config = dict(
    n_layer=9,
    d_model=160,
    n_experts=96,
    experts_per_token=3,
    d_expert=64,
    d_shared_expert=64,
    activation='swiglu',
    moe_layers=[0, 1, 2, 3, 4, 5, 6, 7, 8],
    router_score='softmax',
    normalize_top_k=True,
    routed_scale=1.5,
    balance_loss=0.000433,
    balance_bias=True,
    router_noise=0.05,
    router_logit_norm=1.5,
    router_bias=True,
    shared_expert_gate=True,
    init_std_router=0.022,
    lr_router=0.00101,
    n_head=10,
    n_kv_head=5,
    head_dim=32,
    vocab_size=2048,
    norm='rmsnorm',
    norm_place='pre',
    norm_eps=1e-05,
    positions='rope',
    rope_base=10000.0,
    rope_fraction=1.0,
    qk_norm=False,
    attn_scale=0.177,
    tie_embeddings=False,
    parallel_block=True,
    init='normal',
    init_std_qkv=0.0309,
    init_std_o=0.00516,
    init_std_up=0.0309,
    init_std_down=0.00471,
    optimizer='soap_variant',
    lr=0.00785,
    beta1=0.95,
    beta2=0.99,
    weight_decay=0.067,
    lr_head=0.0127,
    grad_clip=0.5,
    warmup_steps=200,
    schedule='wsd',
    decay_fraction=0.943,
    decay_shape='linear',
    final_lr_fraction=0.0,
    batch_tokens=131072,
    seq_len=1024,
    doc_mask=False,
    train_tokens=341900000,
    steps=2609,
    dataset='wikipedia_en',
)
Below are experts of layer 4 (counted from 0) of a mixture-of-experts language model. Rows are named router (the router's row for the expert) and show model dimensions 0-159. Each number is 128 + 32 x the weight over its row's rms, rounded and kept within 0 to 255. Numbers have three digits each.
After each expert's rows: "comes after" lists some tokens at least twice as common just before its tokens as in all text. This comes from a sample of Wikipedia text that the model never trained on. Tokens count by the router's weight.

# expert 78
router:112124107118084136133084194120135149092080110113128120147100166173115067100102148195142077151118162126126164165176150151184110151145159175077084101143130141115054040111096057115146099096139138152162082114095103141111160173113138201166145125148131139132114105079100100108130124127134175186130120078178136150128191156126192173109148144087091105064099112183104118135095102148108194095149145182124152144194131080155145129122155131162147157156128116154091103162136106119125135165107138
comes after: " ", ")", " 0", "%", " —", " 1"

# expert 50
router:127124153167143156112121139148151113165051075117153088169088115132120182177136117135114121142207158104128168131155136097130129118070110128074073130159074069111122148122098126127062112179103080121140123139101089075157133104072138187103120104156164076141143070117188199121148138142112122179149122132133132081129098151081101113098206093100144134123107127163192130144151145130152193122171187175078115183080148133122125175162139141082157116121115199163114139155139116098154141129137148
comes after: ",", "ed", "ing", "th", "),", " County"

# expert 67
router:106145045056099077156104148138127043173137083097102147135130127075088139176105087093126142134092191172164037109175139114127134065114173080158122078137173106178120169169131068084108163124116111103121125114138117128169127132117150094132154112176106113160101120080109137181124171172164173128136147153091117104126110169097153122165184142120151068183164161142156151125156119137094171113157117151184138121107128148115141174103111177148167156139142108079149142137075141125137147094170130
comes after: " (", " \"", " U", "\n", " I", "U"

# expert 17
router:152079119076086154192122142105141120065162125149114094079108120126143192152197124109130107034153138161139132107139152161108107147089101068110208157149160164155140099155172183055115103134108177132161088120134123100155171134103092037103122122145109132110078139140107127139090148198145160119163157143093173169135112123139119121115121110172165132109154088147157109121095112172104137148094097145108104110140122154116167122100048147107157131131122175125164144172145078184080166168142164
comes after: "\n", " |", ".", ")", "---|---|---|---|", " information"

# expert 1
router:094087115132155087057083147117102102146111160111088159152112145078194182160119155172175165153079173131133110136107125148099093094118119192154195102170177185160148104098155156108122048101137143100202183100085145136140152136119139121042118157110134138139135124127122122129128075144169130119118085150114104085124169158141146096090146103129169146119171137108072091130120145058109180114192164151116051126078160149143151115131154092115119135147164176128151167131105146188115136122097149
comes after: "\n", " (", "″", "-", "A", " A"

# expert 16
router:087122108094153158144134164077109150110134153055170153178125123166157144123139075129154115085108140140129124144135178089175127090108127201163118161176179081104081162114124145109122060157125084125158138053094121122174105085101132108195106160113138151158123150093151116117099098102069156156183111171108131102112124102109116148111095100072171108198134104132144109112165132052098074068158154106116159149183114086097084117128146128111138061146135112166093069159115156094091132124079118
comes after: ".", "-", ":", "|", " (", " Se"

# expert 30
router:073101056161106172184151137162161106177068169139136114145136188168152112088103162106106120073120169144166076155059116096204133106189136121101103077124125096054131090118146152124080145194136182119112197114154129131177168076103105189177138104130109124130133148185132116135181203116132120115111130145111114101077123160125123143142163150141148218152147105153109132101111168124130165139127197160130126150134120151125125170115142159131158118094101176084105132118128098124111102122107109
comes after: "s", " P", " T", " A", " W", " S"

# expert 77
router:152169131147077062113117130141114108107167132105105133100136180142170131091114139115125086174115121145143090092181133110103144095160133132091140082120175136064082132146141090067129079129105117089156166063126158164097159096101156186061156132023106142123107062173123186122107125063201148119142083074124063113123119127105084123126090178122133135111098145082168099135133135109113172141134063126156114102161107114124141117079182158162085194124132135155128104140095116117093127093151129
comes after: ")", " |", ".", ";", "ia", "\""

# expert 20
router:099149151130083100121115108105119095129113189129184140134140146164099087132102166153109095150094124161108188151129135089180117057144154144201139164106146182116153139179138174099118107149146111146145167097080119150160226117051159140122162068131090103179096096130153166160105140182146108135168122144173139113164107114143120087120171117079159151169112112136173112113065133105136196189084175125153169153124109122127154100114141102215135162178106141140114111108154175104161123150102091
comes after: " 0", " 1", " 2", " 3", " 6", " 4"

# expert 69
router:181152191152131143103126104122162116137217127146157150132097166097080137124143159111158106119117148121144056102140062135111096142120195122154144110142144156139060116096098117108213080105122164136116095171128096121146127143120183176144129169195201119107146126108096140111162132160159122142154109139157140091118156083136158125131136099151145138182170079172068131144105140127141166153093124118166117104118114132085075075205086202101095132175107172121185149129102119101129090081189121
comes after: "d", "\n", " \"", "v", "==", " work"

# expert 48
router:068139132137136127176092092085148169079138107100124092090128166127051076173137104139110131133098149089154112137156151113112141148117150167131090078103133141174164093116102120115170107213120166147136067110105082116135101144095106101104122108067098084141104174071146144125114138102129079143137109187119133070138080128105134158130139060113134087194119074139108097121170173151167095101094199094167143107118155116102189124104179129098144158073148108101168120138125189101180159064141111
comes after: "s", " one", "ation", "-", " part", " House"

# expert 70
router:091125157167072104187164146102134100093144080136155136083165146161133116149135101156127129154187139166099139145135131099169079127177097113151099072103124125100131070093135104117144108145115113180081087173143108132151122140125205037098141110124160107098100121162152150138122098179164121175123159125116112137145167173058130110118087161115130081083119201144187175099164103093149127138088103104177146167136145089165137079105071102154166155087133118083193165147074116186133102116146152
comes after: " It", " it", " he", "s", " which", " He"

# expert 32
router:149053070142100114080125132112154206137095171139095116121143130099147079130070126137113114086114176133132182125100121108117119120147121081138081121145103091147152052129151138149147092079071148113161134149130144120163064153173136139119117127072131133133162112091086195158111116186138175159125109138051136063081140152158113146165116151136100121130087130076142151123102149099130117127109136137159157188128090147148151181110082133102142102100191084138150134139080024108112087138165058
comes after: " |", " C", " the", ":", ",", "-"

# expert 39
router:137110176089106159241139143142156151177153113170155134122153130096179145131125142113121144122100129125129115080081137147103148127184111144142147118145174175079147131121155121157126116123067135085117151115111088122102185088109129148198143223116132139173144134161094082096141112129107122127092151130196108099114108125116117143091127093151090180189089106169079098148138148106119156066109115108102156124094081178088120085093131119148120160080096055125112164136107224120054107145130147
comes after: "o", "te", " pro", " ", "e", "ro"

# expert 65
router:097144092113080112205178135070157097211184158119125049110093132176067162080129158126142106129185132097150153122133141168156114085150135116128144152127075117132135162126132124154110121091122136142202124174161203087113133123132113153131180131123191115144123138122184121111154172086153126180106148116138104119132151072122078131164094161140114121097165099085209109108115133135131120086171139083125173128147119185151108136163110169058150106112146165073104149148149086097171143159162164
comes after: "==", ".", "===", " ==", " ", "===="

# expert 49
router:189078079071102170097121095114159084124106126123166096141091146137076179122117148097101166182127134092132144154062155108181105124085120131184128145130123125188062043119136132099168095138092115119128105147121154122136146117123120094084179133146137156160148175130071096102127166178062077127110145108138130121137137137111145199099136102138140169194175144151148173123122055093211065133120112132121098107171094161154131150121123182134112132207135134133134106140079156155153143134155093
comes after: " ", " re", "oc", " was", "op", "port"

# expert 57
router:105115121161101114115097120093143142099143121097146161151142122210093109176152114158248164159098131150131084054125142126081127125154141168086108103152096138106145134104091144165078169122117141151129121096109136117136130178153134190118124085193099122105172098097096177085134154112169171087069166164136114139160175100094180122101138184136169144175139115117126105141055135077119167101106125211133130117071120150181157091161102156087186136129137164129111119155095162087127121109131164
comes after: "s", "S", "E", "I", "P", "z"

# expert 73
router:182153144165092140145173146173130138140089141147088151175194115098162176175133094073093082191083141145112145166152115122157110098089138155113134110131114117150147118073112093170163147104156115140120093064150126193135130129149168170088184107120120094146146066169076151151165145079119101092115103136094193125083099113081107106118164106169158179146148047105148138109100153131152124080126180175163155108113097125156141103090159102131127091168121155147167066159113119191161157142156078
comes after: "s", ",", ")", " Born", "ation", " by"

# expert 33
router:109140155113147129098102113065128151183139144085137114135131115130107132194160111128149130179087104133129115136150161129123089135151146081047157159160185096106172141111088119084172182092129148115114080142169148108082134068133082085163056147131116154087162161106191160116153145124091129115106165115154106070164135164140147129091080109116113085173123099112118117109169070098125121212106173108148136132119123112089151113099156077182124208139141139117075198111098088097182128182114107
comes after: " is", " of", " with", " as", ",", " and"

# expert 36
router:117091174171167122154126141167172117114149174184149035089144111122085068106146142125136163114159157122173124185160063122138125108115120127085121137144150079102119086150155114139160148139085132067063128159110128174158139149135162135113103128161097086113167104177125086133118120140160084148140110139094157173189143181121087190145120129129173109132186103061135130108144106134132113136136137085126048124137098134065158155075156087148101097188189175118137124152179097084077095121155115
comes after: " in", " the", ",", " (", "|", "-"

# expert 93
router:132173091136129183070137147159119119091216100117145141157121113090087178100203169147177182110111173124103160140110098117124105079145126140120103089089090167161125066115126174117105097136113088100155142100121163114153124070145158137133140175154116109153106151120157107093062154161188095160101116136143121112091163121170089137164195125159091192121071108147144107149084115140114163125107106123096097130130102092145105165101147177113122077107071178113067078129119162165105045100155123
comes after: " Ro", " Jo", " L", "o", " R", " J"

# expert 92
router:136132131141166125154096093133102162154163097091151108127118144195113126148125120165196124195172158097158055109147147099194168131071094154129120126103165090187161089115102138102140143140123135178087094099086074134144134110100103102122119120143053108124130133091207168122167136097096146177153086172131201130110113093088144134144134081156117105200099101161111138080163114114127059126088158095142174095156126138133167104118090196082079112157111149138089109125139191126155130085132115
comes after: "s", "ed", "ation", "ing", "ment", " part"

# expert 12
router:152169107131142128081128187115113107131112103109156162091168161126120112135113133178091064179156119153095094066140142090143105171111143166117153111142117113101145162100111097084144115156223133128153170113126111143104068134137114131134113118113132082084094083124134061101145145132162094101116142103140195131107170095091109114202173117096131076107073124119095179163150137196124085071065196135174135097139124183112133149060070119127115084051158156174138101136139134145121124126117165
comes after: "ed", ",", " such", " known", "ated", " served"

# expert 37
router:076118132132109116121092138126179093198162150190097201189141180170204141120054139123085096093188152116163094062125099135185132111072120084131143144134124097129114108058098095137165139128130168118091107144141142127132185127103100080148108146091119162065124111128150158150146172161074079129118103131152088194186142129158112081155102095127116094110132128112138109165139158129118152208152115118115116106169109080134124115161118177154113151158107121172116113129097112113095149110140209
comes after: " ", "ce", "as", "ment", " re", "t"

# expert 15
router:152125151139134079135122138098116126105170108134110107146135145112078171174169124136136152107121147150149138157159084189183114130101106082148114095113093149087191171157096093141132159073081073170106135199118131172138180098114152152115103088127147098129149147193083138135144160189217133114078101071127125144144109129079114086130172129120114186141072092158165192137122109147166088185124116149106182085150091178134142134145075210176105100116117117121142127158177147138130129162138181
comes after: "s", "\"", "es", "son", "er", "ia"

# expert 21
router:114090128137128166143112120161122037156137148130116122153113112172111170135106136159130108119060158156108147093127115174161122143115121090087095108111131148123058172128109093129106187143118139148107183168139152077118114143198133157165157124152104111088169102102113153119091170109136082187067082098182103132060094101141081178153175139110144182139084128137142081130078131066191120111142069119134071092090094127171053140109169125142142160096187124105095108113107068150144141161147129
comes after: " ", " st", "t", "st", " ch", " dis"

# expert 61
router:106141113146144151114138131154134131130133115121084088122106117144126147171146151156184160111091144151108140147194072098122138158133109082132197147145095152136078157132141093138139176126190161059080089097144103147023108145086145219150110104148143097129105142165209053151116125121103128145132124146102091119125104108215135134084099114167152177095072123161155109077103174144119096181106079121146130153100151123176171088106126127111121125111088144127104122171094098091128174103073089
comes after: " ", " |", " 1", "|", "g", " Ca"

# expert 80
router:183201146128148140119082094107101161125157178172186131099172114140162120128130183160202172214108131124117129051109129141165141093129141106122101145151147120115083163163148074104098096154132144076177138147164122121170111134124136156082129167145139119128082119078102155117120169134135133109105206090174096148237091122107189098115153107178099123142144118122149146136136185164097131098128072130164195112161112137102129093139098145145154067147100161132159104136174143134158118151163156
comes after: "'", "y", "w", "t", "ell", "r"

# expert 7
router:108092081182106097129119145084130125080120143179148170144111123153162090061121172190097087153123126167097119050114102125184085087145173131195132171071157133143070180066147172109110138159106146080147122056101123092143141162097123117138091068109159135131124151074133149148049152121132108162112128198140111131132118158106077162140162129104093131132127152099149119083103166124159097172202131166158163154076071071136081138122123146105140083136106162106117153119142150113127145111136144
comes after: " S", "s", ")", "S", "z", " Con"

# expert 81
router:134084087086143129104138073158182158138151148140115113127132059125124085121121174071088100114153141121099167123121184167156181089159094178089170151176127108204140183088114097148153147150084142052154106119140120151130153083136112022166113115141129165165161147144139065126111123123133082085149122162101117083164128111164102092140093151075146119086130097119142160100120065102130139178148117096177143158161146147112170070135130124166129169082141117134044145113107104158117139104170139
comes after: "\n", " the", " List", " a", " multi", "•"